From a checkpoint of a small mixture-of-experts model trained on Wikipedia.
Training: 406M tokens, 5623 steps.
Below are experts of layer 8 (counted from 0) of a mixture-of-experts language model. Rows are named router (the router's row for the expert), down (a neuron's output weights, with its number) and show model dimensions 0-63. Each number is 500 + 40 x the weight over its row's rms, rounded and kept within 0 to 999. Numbers have three digits each.
After each expert's rows: a language model's description of what the expert responds to. This comes from a sample of Wikipedia text that the model never trained on.

# expert 13
router:430479476515505485506450487390481516491469530533410498530511526435520444534460463539460564527485521542487447531501477491521417591509559510490579437530502552539504408599486452535460480527532533
down0:474492512483467492490556513489493414440596400451507575542528505523581482514498433485461516550527477570530505438527457478518520542476552603591476515483515447491467487458495479501502445534498478
down1:476558470508531540450407496549519582513414508599590470517494445618505517550465513551466520511533494575551541544523542489550501545483413410536487479529458501466502512541472518511471524526458523
down2:471516520480506423545450527480459463454400543503486453469490463497475460545440459525554542517519600366491442526515538489449499482478489505553547538533524447468564432531484419553408406468502591
down3:485488450431475410517499486399518541493478458440501546518541473457465503484546454443485536495462488560492461559513479499472559491574451433435481477468454496510427475504435477511500464511528505
down4:472488485542500475513531516469505500521455524480547421559614446441534498476476596565468494547508467527519532466440492452500500510500549489587482482511544557430484442518513473454509478501438519
down5:486462445472410450459541493516495479474524436545512548487537420477457526530497469488518542461489550483516510529541543483445494505507489489618530612502541464566490538534527477499475560496484532
down6:477455463483480476576506518515418500512462449480537451530498493530561543584505507488464477493493509459502495548480483562532426546525510527461468486580496485442573488509505425485491511503470487
down7:506536503434487437546526460485429487566458554503514548430571492484616532540493465498487509546510530452549525448540422449519536509492539426472464504518521444469504387494525441540541540469540441
down8:450493525517530511510472423515540465477439470503482556485517528558516527507505503495547515529425487511494513471542469498562476484481447557499585521534462561460506586506477452516439503464445541
down9:502503464496524493548538445525445486516527521499534534445479516489500529478518492463559432526519580476505433563489456460460475471457547558479559468493473499504521592438513501476478528488507455
down10:421516510421468482471511453516529532535473452528489541496500478516484456459491504465549530436493527484524506494526542544454488568477438545476502419494512460471433504425572625514444397477461449
down11:450476567435527535501483428473567520479395415527505463510476537502476574497533467493529544531495554509529511523525470458437513499408503501520480523486439455480594539482521564531434573567490517
down12:501538526561481496540506450516466504484542550451495479480447495484535514524474496500441510436429525485462471516488497525522478495468424576450510473519557527507494533496514533497616505524536500
down13:511446556451513423521520425458471526486590441586500573538502505502490434492524471466525472492536448496508430486456576498442509516517432549528459523481424565518513522553486526487455443517582458
down14:486458453482468536437497506488476548445459437529494492594512510500492510546554500433488494449480486456514439424540521509525568514490527503497569488530529541424525481449429530459434486554537416
down15:596435502491546600502494433471484512447507523550494515506566413506486439533509440514491490505524459524489523573555533539505528472448506516597453524492463406466480512439578516484495481515460426
down16:491512497474535442470506471515490535495517369534464533460469603503484539500540555512466504546552480521504580494482416581459512511492475471475455525503449473535472473443514544525455513487502436
down17:486407519547523557538486500465535524463539484480460519457501526538561518533538478482543494501578520490506515528430431449501459490451561459446510494465533529469504463474526461506564524500517546
down18:495594543545485474463499496487469481544451525523465460461515580483475549489437498520493522482481465533530509482492352466558368456477443495351428480475467536530548472486441445503516577539450498
down19:559498492520543441492448594429506494528484494602493444541489507449560466525475553554524563484478575452434468552466438500470479529464490429502531585397528547503470530444489442442494485483507470
down20:532513501463479497499517473551507514503549512475449504550513500505488485540525492541477475497496447395545538487575521518455439542489506564485494504546458548412499513493544483424505558528509470
down21:547450422492457475491471503488504514562484455539501546482486475432419524523504496487515455536506428470521556443410481573548473491522472499605500498490549530486468525498471463461454511429429438
down22:459503545528584533544491518583443430512508518508502537519478492479441478494535518514532514479541499528567506456455490565504491486447460515494542491465501506430534536461568514441462503536524540
down23:504471484528550479491584533487505545558493547506518508544449478476523455594465461388509387636500512459563483449469532487455531496519534517496465459474461461554541502580491495511581525443468502
down24:499469485463509548556442502464380555521438497572530553501496572541523531514544490484500502551498547496487464507592521500505500382481531505467511504497500521446549572534479484556503481460550462
down25:509488487493522479537443510485512509492495555516506572492495526477512533513448523554540507559515410545492481517549453502476525425508468526476539523509481479481475508543494459574532439458548456
down26:485484595557547511474459481519481418514546557479565522497530511502453527489501467517529524566486491528476498564513478469525532466465416585425498475558503525535443493437537528494484467490536534
down27:520471519473480483545468486579466471482453440588572519521533569528487493381484549553459498479469493535473491599496471500565459450483527495474483484512485512560459555513439521432454485458503474
down28:554512513483517464463549410477501491538529420483517447568561452468546554504532528433478472470414553511510499473508499534490493493508556522466545486464513455568451474494461468525531545542470454
down29:452461492502556504570485497518537444505485491506444606524523499531548538571497533500456509487483483511528514503530501552510453507542443505514484479506486502480581473473512448545502412544542489
down30:500504506452521507459521512567494524493550542562488535527573491441485456475509463560534522401503481508503544561538505505517560532498502458482543442465553477543488480507424477542496543460506517
down31:442467488526402593464506583550490505502408480524488493476576548404493492518470524462510517550525525474549630476504473424558458460446509484538432462560434491477436559490517534594548519487463531
First digit or number token in table cells, scores and counts, such as 6 in 645, 3 in 3rd, 13 in 13,739.

# expert 18
router:436528472524509494526436545474472454525548449511514500524527511429559521504443493586498513580507469435518505523473392499556446501490545502537525523473467538562456465527473482555447481439559427
down0:520467544471520534417494520535490535515511567496422508514498505531503539420448526453532539525505567464464480540517469521477460492377422474535540511516474422521517496467506542523541539466515514
down1:525445441507535514457569425486469500452548507464480480503565418531479563478506470484480498571493502491540486469433466511401535542504535511455504516542476570521494463489469554413476466467438579
down2:519559448551477544446553492510571477451454474463438480502507511507487474526509527503434505525487486468465473496512523465547478541515506518564459538517468489530560455401467531492470464603474499
down3:512531510445455518484561437526503492442505531531504540534482488490571484522496604529515481512455477462485486440469465516500375502454508539383488513526478488519479500478482543458499487473477478
down4:430505522473564479546475519502482506473510547448517546456547519483534584454530450442519502487455534502554471441502507468555472449505526418454480575530530498466551509454494528504526551556473459
down5:528454565463477436455521451516527488534448447549475533530468417494493476514477517472485480538509469486506493476483475486410489558492498387572478500399512478492460474516612577525494449547438479
down6:419500464574491518494469454470471492499488494560519554479531453556445464483538489506513500432512540505520539488489527511449566496537489431606487500493415508467447584521431554479550484528462562
down7:492404496441473461447472496510550415488601496534540523484514530423513476530505470502448538483508431521520528470509521477475497542530462512530444505581504438495472538446493504488517470483455450
down8:514529509506509549476501463485525458473413508553563551406526534488523553522490549452503509481509460476466526482484428448480473571497523530476498535545488494533488534527514474433408507512507527
down9:509462545542536474428528527479530461516466493501486536500487489508518479468503607552571490508522494549491511511465493567526534475511555507488502479504445543466533520444467494468401605498497483
down10:466530468506484477534477548516466486486559484451500500479561512564451559509491514463525451528525502578508503474481554485508562524408541507590462433495475511539467528547525547513430463578537557
down11:472470447553475480523455523494526534472546465485490516531444497489576476514547491490449475548421536491501427501566479452465477460469499441520491477531544474510500561494566512495502519575527503
down12:511467549476488523491450501522469486456540437509502538470536471532574475492444461509440484574477517425526610472491577545498421536545477489586451433525565524554581541521509524531589527547475526
down13:497519513513473480525501530494484468487511513403520498465501487485547494483403518472545490557507515540458520491514526508443483486471497449460508506530592528498510474468551484506565456509533518
down14:461522457511548448461538489560421491424482530453501422459446480495495515461412516472500588439413525410613406514510479503480567431522595519538562476530462471544532549468575489406500499523552556
down15:417485483429505555463475423486443475453470466514501510558459517460537528482444453543494474505433464518526508482574432464461479501488542486502466514482502564574485451541542502518529482506525539
down16:615508543561396479501526487484423505510493458470503536456462485430558458535528486474467455501563506462451473548479507514493612524479490496427503580480488418485502496458507584464535600576502547
down17:531504505472492466523460484469517527587460491491538472537438510475495497491520466494514492481484476448547446480527520482538483528558509490383538525453445444493500436513475481525529496607543494
down18:555454477481494449465501497462516532443500483422572546455540537502534430502581524536462491502437446525556468527513503494525438475565483480495510393459439529461440403516573517586469444557436510
down19:563511477477533527494555456419507526533481507496571557523486531512468431484546502454540452434499513532516474475499487458532465534543465561589550459545498416529505475503452538484523458468525538
down20:518460519484432525611453479507564446455426485447532563540578505507425536515484566541470467492571475458512564488530479480432514511508460463478520518514433536460519435541462487560502494467537563
down21:508556490537555452488484590496468557499574522513492480560484561432486438423528425499497489494494520572499515427536503429443552500535559475562469537519443572433592562508517533552542468490499493
down22:513542479499473550505477489492444548533509499473542556483458505511527450532570510471496522470460514447446491500460456496453537522463535408510451543499467512514545535503381533543479502501467458
down23:478545480534479510465524469501470486483501507573532510533458473501570458474558525410497509511465533529494554518521458466512496467503514504496533561447542526473456507484507555459407473475500534
down24:568544504522472571493536412458486510446450506506496512506451503530579470493520537466513496550469541554488485549501478457578552524527510514562567459548546453488497517444552441530539532455478545
down25:499543476451441514414561526516429495439493510477596503440565519510525501542465481478561407565530406473488543498528410494513415504485488510571472452474496477581484479542387530437516490543514488
down26:517514475521478451551459574500486601532520522519485480503478374495511527557489485524560454551514558487427513500506510495480559453463482487613462465488527496507459527521507531488535594493532550
down27:552601463538547526510560468613452543451532477523479517487352563522493542534472514516518412500464521519467525505490454536546505476510475512509380511529542526528461470501520504516474485446488501
down28:459477458466489514522470491529519479500463492475514519491400518556477492534495467548584509495513502578539497607492420495473657528512522489500492560555576578539513500446540486543512482549533489
down29:499526409467456524500517592528522501485478495493460493443454540500409511455456485429474442533525442503541488485488502518477501572481572491489465433499545464494567528506387519479534520534463475
down30:465528504458475462541475466542504510508535516561423464472536472555470474531482500490473504465486460469436507530480486505513517532468544459474526516471511502513504422578501608456499503510484537
down31:474520517460477471508453581534483517542504527476506561453538473523487611533463419511555554567564508495450498404541478467462505577494498471490481514512562492533512579540453514508415492463491418
The word the or The after a preposition, opening a noun phrase such as the Vermont Senate or the Assembly.

# expert 33
router:477504454508445504440457557484453461501497461601464461633511473459488545522461472551496488497542452519531455495473506384473513494495510490452531457582522569495417486596559515498543515560454522
down0:462506532421536449505371516505572447496463480516469502543583428474462476526614544495534529530496495473481557524443539528448410542498519570549515421449510531500504491573510533507378483605471482
down1:490521451499521490511462476489540536467462508419433476492440462505458512524499492478511480486467455452565536515493538517411479517523574469458508475508493556467520517456524493488516468548509475
down2:502443453453492524541558407468549468518495496454514542475516550440489514472521422521509555559512477503488483491492485476521444448522538480516573399519429497601503519445597432515521496529478528
down3:505573493462372496464367488545522533508457469545498546473533383479480508524413467466547467495480511457493478451479525519558582543488512567504521516481530521506548447556546479483508515487494530
down4:518395479519491488452470549487486479476592505518556454458551511556599449411504520521467452498540534458496516487533552466446489479546506447450515590496474523527487517510537558538528526507610563
down5:469510447436445546458491447534496512569429509516504564501464490498502473487456541467502388556511497484496569546510480531509608505484482438544448506446507487454549556428533509528453519518476498
down6:534542529470513490549527564495450416514469509512567536469432507437467510537537539485483502541491498543461484553497481553520481557515483494478515495508478536512481455542489504578485574525489521
down7:530501529491510553499425467450486504502499567518460505498572554464425476455498481504474512517505459435498503519517517523477490511491537502534528482594516526468570459529577539584509569479566509
down8:496551464580544475499424457527464516475376496487536430511515474514518461467498510488532455494401505463537515480528528472504480475467452489458558437448446510521439488517526483474528522486539433
down9:462486488516453475492517545510512507495446480520433493495444567512476476518490529502530474514433535412555482500506459477529561510506471532487512476450544523564567529402547515460437508508531477
down10:464410529476509524421547468528524534444549514511458538563436450478489482551467472508448546477516506479491492522527450546488519554540520480527537529495488532514508509511467567504507492471492443
down11:514455449522468522442490393518560569567480570482605539539419488521510552492534579514454523416538538445527453476478527497569500579540511432468550487531545517462472456484479522486565536537506476
down12:512562518491502566471444530442492527512465438583459494432542490479477522493513546449455500516414594442618463510486505546524434479566489487493491469452469508536437481509516476490489557500432434
down13:487573503507470479506531496558458499554495557496486489492424418476470543518498481545471480469502473493592472539537465506488506478441495450563551436502465581435503527561485501559510491568482446
down14:488538527550521385520472463508506522464493459489543475437574471523539429499488489523506436511459437534582459512515473497526514514494449476464509427452539551507480507531509478507477561536554589
down15:485453604502474519549452528474510489575458528499490423499487511433464450545555486468496441445495470493534448530476416517454423473488495538473549544489447563538481623493516533451515530504495452
down16:515552476492535462473456532533507446496498594482490484548493573481475479545520486558510532412483532528519547507423491479479483513509562447529559534529556478492429519490514552539445397508502491
down17:534483498502422469484523497428478472538464467422478538539514485492566573555535502492491503444513421534566591482557530529461509519491517506531493482473498532473439475512383496491456481505452511
down18:502526491539480540545457435407511492457500461440574528492531520552574434506571506554475572534521524575508503517554531510500459451487497487473631505515473484446389526572464506460507521516485574
down19:513526451537465492552484452485572542400521517487499511550429421486542493463543454530501517561553547611484418392497500480547415565463452509518476506539480476475450435556508505512529537547513473
down20:461418477500519459502479595482537622517446490452380523450511578454468450534464480479487479519546483514519478460424501505516491510470542547527468527444456462522456423509466515480525492522511501
down21:574595457489541561508424523463494474531507528482464578554501465474541513606555503440479439482463564545489517453494489503450578510481506557502519510559509556522520502423468528551438550507553474
down22:546551475426531443556516505526517476453465440528506476495497530429525471454485479503532422504488497551473480578480485548509685499540489464507459501489546565506485487518552503512525473414523550
down23:486512485525558477477477500478452461513479496498452470503578492504382482498512478486499543527395517444546502548513511546408498484455485565480486499556452508521582492540428461548532552525527487
down24:409514459440555488447452502481496502497471484482515490474500530561446498488525448541498499533450529545477476575486430482534617478485531584522471491523468505435504526511499552450550487446471482
down25:420534441572540471510515477489521478476469443398511491463499493542476491510499507565536497460476593483464442465461558456562437522499497441468517459472488530551533546488516519563496594534555536
down26:491482541504499475420565553529499463515515448466560504533471461437523488529558487515484500462510455510515520492507462564518519519534524443485484549538561518532472455452505489543470548495525527
down27:519515526484525516485443505500513471513485409486470536555481476528519438483494505423562491496474536499457567486431491422461504502506506439513430491497571483531480511522508555512477410525463526
down28:500506497464486466480483503459495362428493475484572488540490514466479521550512440441448545434455540474575433497503436544521520506605486497453391481528548484525459513483543367530518503500477515
down29:507529494498480538469570533458532465453504526556546535512523542515532506424471446450510561545433506507486518467471563535471602542592528525479442473473441573541541490478450524502485491440457557
down30:533487506497500480489480498473532561513550501481538502580459499486511501471588535488485426496482497477439504415541516561497498477554504537484524553436468539502484451531527495503498501500533499
down31:546520559516414480522500489522500519489456442542537531536478476437520503475424599467464518521496522466505530584519496466500503560478456478483410519488512581517525443468529396543530449548523442
Opening pieces of words and names after the, of or in, such as ab-, ib-, ph-, Sub, Pro, Mad, with flamenco-type foreign words.

# expert 24
router:475461462536448506518433524483507460559486469559510483519504463433580491486485407541541510493548493551469411458520465486529486529555502578466522498579533563512459451479513485526430480483536435
down0:505519455518534527491460520424567559482515548508506430513489519538535512498435546457460475495516472488490514579407455500463504505505517538394503481510440506468538490519419499450534538524451479
down1:472505463525506533482538526435496512576445465464576470456488483512555474502548478448493493482485525500515509465516456541467477562473490541603549555519474524485484511503490496524419526481481462
down2:456606470479520437510489488521564509545478549493528494551537496439439524523521604480477532516547475450468552503490535505497483491529489477338433563484478456537499386504491504445501506463471432
down3:548465475481493503473528549501488475515496398530511505502557491489506462493440469477562493477501481545490509488496503473583520455451478495609520574442470508458426510464494493506453460486469539
down4:480442512433495428487561475545465492531561493505501529567556536463518497476494454506495498491448507422550497488509541516560505425465445476601460480536514488520488531539616566505519512561516471
down5:443602534542533501520486557463540528541472477493512536472521483490532563478532476480497505466490514480516460508475511511489545432549482509437456489474539489493564480514513527484448473434467548
down6:486477525480571479487486462475501497504492501538497515473505462381466441436471512465526495492488530465524544444509486504514552485522493526674483473458502468507526514524528462496501491482520553
down7:554458451579457483512569525537486528508451452459471535464527495542481603461489507467527467485532447490497547470590507490495470488488438494541477427448413508460531502490521441434504531617454448
down8:437584461415542531565416555474455490459602537557545571472482462472347527507510453461465477544515508476548513462495428641494516461508521515567478460470550533488445472467492469479534519554495546
down9:445522453467499446506521448482520511484503522460492515556429449465504561510537497493420522523524494496498487551537528416534441502527490478473454528537524537579492474546481578423512508466414567
down10:506472538431502484462467537585487467533471520450488481542462551545569545524543513479544519564584524476467509470417534503457473472568450598597508526526485481505483530496541548569537496474516456
down11:458484495541467414511508506451601410486475491471502536489483478499507514562427509483540520480511532443486462432544524530466474495523581477500452573476514487507513538469475504473465449534463507
down12:480497512546548553584424531457489515466533473499484503553463513513480500583525588495517485465563517448510425506479497465520510523482471492557458503507513502496537522480573514523541523424493520
down13:385454514493542467519538474500493473499530443471533558519515465504477565532590518522434513518484485484492512482507583580455513536471517547499519454502483508594498490526496507544468528516575528
down14:450446468506475506501484440484508486481469525517519567469547498516504511524494499500512512510482549493503455581533462507544525420490518448322403457511482487525522498484535473494516526536542475
down15:464575520574490455555461488514508532572590542490489531511444504550487563549550508512540484437463451536443471499511545579533518467489478442565513476475462471485469480461515531521492519547435471
down16:492422475476561446519534478498585471488520495532472485487531521503385479544502528478459584493450505471494528515529480517455526430494524450431491557494520504533427440474562532472510493475500502
down17:570462464482469525497489482495485475472473457451489524505477501551439541519481574506555544525583531530506617509505519516503506557545527542522467515529446491501500582478468491557550527500437480
down18:479518488514504511537473487527550568496486477537548489484452503469491441500492533536582444590522504470450547510474466472533468419416494515498475551453504494472520546406501462498568533492543503
down19:465499475566487528587503484575549495516536486521557509517488525502534487515534530507498461405497517430491503485538514484494459574592509454478569403485510501503554491427577568488489454495481499
down20:515480509546567467530462542462585531520517537435445554455457441477508437530496498526521469477468562478486518500486592507563562567469470515484577494492484468509515633502458504428501458505493458
down21:494546460480521471499461414507560510496479469468505481506458435461475498506573449492491425501509487522511485561487494540528552541426508533509486483494534511432542526520449540499525478574469478
down22:479574519480476446502527590490456461456531547512432455512556445548512508504544487486531435557572467524440459507501524549491532404407500549490495502448539564589510502504523550552510545513531550
down23:493487467528486480499491513450460536478543442516481471615484376390524576511504483476490489549480510511541515452572485521492569511424477555716502470494516513533494490438474508464494514468443523
down24:437544522479520481528476535495474511471521534524465478501550477450542426506500491485524500500411484475581492474512538515448515492540523515514504539470539503456508471446568514493550555477443481
down25:513488475558503497470521516521460552495548534450533414475474522481470524500495492546468564535496490548519426485470473472484522469487587539561575488474524482473571469496473497421505525521543473
down26:505503490459482534490574501476535483434510537490554504463576498546501516465463500540531454490513497513532510540468567437601506451499526545450495470441507482525495528503453454451529523505585568
down27:517485488450527468452507569421562502424562527475571516556527509425523527549466455496476507569489504515503460472509498425543437616532452472508506536547508486534512481477456551431484418509512549
down28:540522476508536561454524504502578513490484540483380440587504513524420571488521495462461534488524444476501513485499511447522525495502510558561469466539454486482502497581526441482512448499563493
down29:453501443469462508487528487559395522488482503486501543557451491488536519583543483560572576468468538552450526450430529498468530490564542502563530565502545479509471468544512504551504543502503552
down30:567542530596518497512504451507466495481561519513531558431541431528499526518523559455458442484541468447497470458511467544484470525597567451507484485523493505543608473574472505573597507446427567
down31:455500475540498516553514521509490427529488617477524533477524459496561489534509480532556483544519534512515538462479485499486498499543469496555562505465461462511492515523481505521562437395501475
Commas, especially thousands separators in numbers and commas in lists or after dates, plus ), ; dashes and dollar signs.

# expert 23
router:516488473519508502471534526462506503512556478516511498512527500488524451484505495539562485496506491447512423467528445492558468527530522527501554486511439579480458423536497475553512516533498442
down0:478562533431461502554522500540548474457507539426525480399461471510467474448515564522528541482511472497530557506525500512448449467489523518498533491538407528439476501590464503543512554465483481
down1:566498479486447470488584519482495531545532514468535520546540504489575484533469480526546483514480493573507549481548489489457520501494544526498548488486529458511487502438481469513432519542499495
down2:527576480475554461511450492536463549537472399460410460409530463520485467503491500563508548550532530470452500534497475449432518567492443563522483506394557584521543566541506499463438546549486454
down3:533483482505529541535514440479531551453502601543493439526506472445477490514499420508474495534527504481559575557485447397518434526572523472423479479540474543404486530533468513501526485497507439
down4:459456485520523520491502556570485517534525559518529517518483482439463506467469477449440439466534491498489468571507453540549489479593579473462493589483518462482444578469584505525480498497579556
down5:494542553532499453517513552502494570553470553544530541527459460528497459563494487469566436515492525461474520479492541493496583509550521505504575558439477593496552508531501552543482388505469500
down6:551431527484468510515542557451506406529490528530492467487452518418482504539528524450465507590535494555522514480491464496499450491517529533449571493552440572525542492591470461551491528508495506
down7:442447442521546479473503484517541465555530526540559550493529598535559498459513538512433506522476475561511593490407397524482570554564494494481481540559479509474523499552436483485517443485579521
down8:483533489487476542495454473489512549451459543499480466463451545546484446455582460512477435548524464494472498477483519480463409546561453469478501537501531438466532495525513521580494526482457454
down9:467532528525478376490533567442499492475427485517398488518478480536568463463526513539512476405513501485492568507517488521571519509485479522469470515501569522569477512495436486444544532468453495
down10:485505409441439522457484471507474458491428458403627498528529514558518506564479442461523499443453476556503513552476462490514549531578528452530517438525511528537492479463494477506444503485542497
down11:461519588579487454572484510486453508485528497504519478497539499498432585466447530431508487455514510502498514582555537513465401521511536502532515501589430423475503445499506526505509491490562515
down12:516529533435508494472452490439452553447529470555474451588461515463459455462533536523511480424527487467602468517498497405525648475524540490461526489521481546497556538480518545524500530525447493
down13:503464509550413543452538514500490509443485531473483449459492450419452449545547494479597516534517531494553544574494517460529501519502480564437527453550457499497477512446556518533486509507528472
down14:557484535471552498528516515486577448460475377503488523448502473511557507542539467532527482403516493530485505542555440473491563471499434512535521503528484519559455582472495512536525488438513454
down15:508402494488482541513481468511498506582490539525507481487441549493480538485460516483507577492530519503537568610507456509361432440485493502494482446529495483442507505475420504531508488488499573
down16:476520487497525391502422529477523521547495469505492482462444498557542509497453554527436500540558543503496540390462492491443586491586463489436461510445509421564512526510459527525498501533517505
down17:459485423497568431459441557480519503420528450467423538403487468524509473516499523505490539499466430530531477479498506444474478491436549383484516457474540470467453467499487504456585448483468528
down18:559494529493516489529474481502485504439488476534539508497449492512494491571468487497576480508477488478420528582524504501483467478535547508454482512465450485460512427455480529464533490444557492
down19:482545465479547600607509548551518530512479478491473484402516547582533523495487524522547598495451527489431512566497486451510584504493510531549445439559489480521541490566515470454517480500500522
down20:518482544517495583501490519449456570580419469502413445490526444633500460494450482454496484455509399549482490558532459498482502444459523607594472498530525512476482539506477501461492534510489582
down21:555481549572477487561518375479546507538530440481471608453479456526492472521492484477493530481543546480514490458533520541493574452523534467535537438514407475486501457508541529557520526514563504
down22:504463445481499487507517465494471546480514508517527478494509482519535497528451478505472499512447485533424509483554526488502566541478466390548501495451574560552525474450554504522468543504521513
down23:520469529458517453579511549493540549501455465480510523449476476530534531466492532486474499500523459530536543494470536512542474500579591595468461507496470463464539435513537505497487480477431509
down24:509494534406462533556494526480540406479454530593494494424517525504486528468463569464526479545483508501489543511508543554525495475431439511520463446486517471495546514500490481427563470543495460
down25:512476518515493522481529631533427421522492546467418428485506484473488511487467530517515524430469453486478520559494560506491426543539506482437465462524485459511489506539508548445507544475524497
down26:548552503514508429507527597467461478444499462520532493504453510552524521466490479503545539557495537549426504516475501476516564520556562474419552536480546461442514451519567506500484481533522546
down27:511502506534501420501482375498486489520545518544536469440518448476508476525521470532509522445550518540454477560524508500494485489554437485373485551517540505499557523477501507513451478517513534
down28:485474504640470513462458495494508483498484468510454579503542464453574528536506490510499507501588561440539491573520569488507515468562519455544450495538538416494453478438555525437488529488465490
down29:485580558497518531524508465462528471513492542529480543528527480492483448528460498594543412467467508507459536556467478526512501466516525406532463538511436440531480504530436580466440458531522496
down30:506506499467493492458522556485454503525482527512503522508510505534490553456567498527552518474501499493523458571532497477507503592495535488462537512518519578597502472411461487580490521491398513
down31:477531505539481492449457509571455497457432466565526527516513490577499489577484448465435478540489456540506535522514515551535488485413504517536505534515502562424507554509484471495496481497524446
The article a and number or quantity words before a noun, such as two, several, many, new, single, large.

# expert 3
router:473519429531513480433480496552455457496556473517482532508504499485513476431434438498513494533523496525548568494512429516535485552478530495511516447536485493498442479520481485514469444459489464
down0:533504535486617473499413504474487478522482510488532569546497491540508555576482476550468517533392503433568520561538387483545518499451527464514539482590514517447505545484472549419528438507486461
down1:546474424531473496504552462497493428538422505448481600468462518525500457483457448457411408502485462474495497524504485474503551480441467494561544457465542569449529457543511535548471544435462488
down2:475424489502551430470396499497544568487492436450526455458494485493476459531542494526533481463473573522484489519461378541588480537425468499583447548482495510478554508500483486480439478510498522
down3:524459497513522530542484489406640541501526493461506489505501475474533528495538511574453544481427539527472484534530529489565470495478480538483604462507456559512488533540521497589510536471536546
down4:527451498499473491490577501523456464483497528525462525505538526501413503535554449476522491488518493483533441529471545511562517513536429492488499484457604502529428571488492527522508533479478486
down5:439422504542493543455426495505502491527472537515488516432537471537520543580515439579515430440449543508464530534472476600461480462443519521480509455570529570488482416421490503447496514523517502
down6:525514482493460490497527496497449534508509518384488500594488494443497442512465522555532461445475509526561467521422494490537542523462519492452483493506483482418478481529530423522503486560505526
down7:553458511505521458496445553532514518497542580444502546487507432538446528516441461556492474477469464491472373489460507475525534514536543486492505538519432486524564505484472461525540444488442447
down8:487484413540548529519491475560482524526529512504463443504488490485514500480510519587463419504551496516416514524438482452534475453460465464500544447499502471452510441551492472475470581515480542
down9:498514518503464431530461500496507473519491530504507538430523513519487498574472513512503456456486479531548591484520469441529519508571490540434520582513508478487547448397412549513521439459531464
down10:516467475490442470547535530510495517551556524488475490484445497504501500513541389543470495486435502490509400451481471549520489391557530442472538573447484471529463490491476487481475519414540416
down11:486490507449509519479523449419491475532480507509538467506484498439487496476494464469478466504522535560463508521481454533479555490477419492846496495516517513487480559459471544540479507484487487
down12:483445571566496532555490495482500507481457472533520498467498456546520500544520489516489555511528434471488548514552562571441522518429482508510481527492485448467516480495489503538469544462457491
down13:517498516441512478482463488514485543471553473454473471476468510492503542490462455401545485453418522510511522549440459500535458468584483460496514467497462429449426520446465487607533554463453446
down14:514552598560598432448446475514557485512408435474482492453532558448580510490458402436474534509549543470459581547530523489475541525527459446481521468499523445539485482511545467494546484590504536
down15:516588532485464501473494534512508468546531500522516482462529501546526492514492499583487482493508487511521463511546515480506538483542428490383456506484517464424578453505532442516533579569490501
down16:491534541474481504447482559484542489504504504475458468568475506543473507422482461465509470480481429486544414465550539453492568484465516499542548447447505449550544497499504507428491435493388497
down17:516535597499476537535549490483482470522520515510512492499485535432549529477493465502518521510499472479464485467473466522512456485539517446518515477553538528491448489491514586494552540478442456
down18:515558484467527551544444521526454562527500483508567567450481464512535503502539468554511536477490516436476511455457526513491505490549507445492472556533479533433460474531494503493551514528518482
down19:456539536466472499466504517456441506401517398462529509429537501491492486512503526497474470533494498532487480494478480529468545505469554532499433497512481462467526433533551538530521548405496482
down20:452513525457493482426474493529543429558508464518522504470431465491473496532486536553460514498494527505536458579489442522470531543538513537468487557542522482417498533478491531499532554496477610
down21:501529557548432511468441478510514521499554563472478502478568488460450536557542498590526439523490523454455489566567508488523549515413539474523531509532511495468508483544514462539431505493581540
down22:543502560504481485491509427553508482534455565551472490523511499474548541478397479511486503467471529491363477469485505456559492495522489433479557516507530475491499450571550483483460524606501533
down23:480526467540543507547494576509503565465502547529428506489503533496539403464479478529554511595510509526532567492507446451505485548518528535491466482548571483572455460478514528440516579507476526
down24:537465508415579491520503521530571519489548528492504475530564467518423459525481527482496543448446482508513469532419510567447387484517480532455455538528468566505504453506561573480488532521451558
down25:482514456509485494510525478501455534528543472483430507501502508457473460443502525483413551542500539463455484526510447479554501457468509475482591454520549505537508479549468471500550500514509531
down26:489520508455480478508504482550483456511509448501506567543469491552479547509497454556464471429449538472549526525450535444497479560433471565529580408500502489563518496513508555489408515430521451
down27:541483461407488483516430521522475465513495503520515499498586418493533496562509439479473477494478575459468489468573418512494547522545555513526558499566467501552530491584558492476480453545485507
down28:596560487480493570495582547527516490529540481499456519479489511492560548555526540488550533507476572590521469567506527542490531533428459563492506481471498484607516428536492458518506558528527506
down29:489530562513485448443475459508436484526435486514444442514451542538512557517439462549471516512480477422576496511477468475460574496491451510495514531461555473498514505522500542486525509475462452
down30:471464560467499556498421546447538512469448490531481531495510557550542450537461499534481433522460409454509446553477495478539474487531538484543534506460477466491560540463540538573480498466475480
down31:499577459521489498516493529515507541505414513513466523381535467444493505441515482522470512472495501477457507618456534492445517441535519509511494515516486427540466545502464475506446538456563507
Numbers and symbols in coordinates after "Coordinates:", such as 51°33′ and °, plus decimal points in percentage tables and single capitals like St, J, E.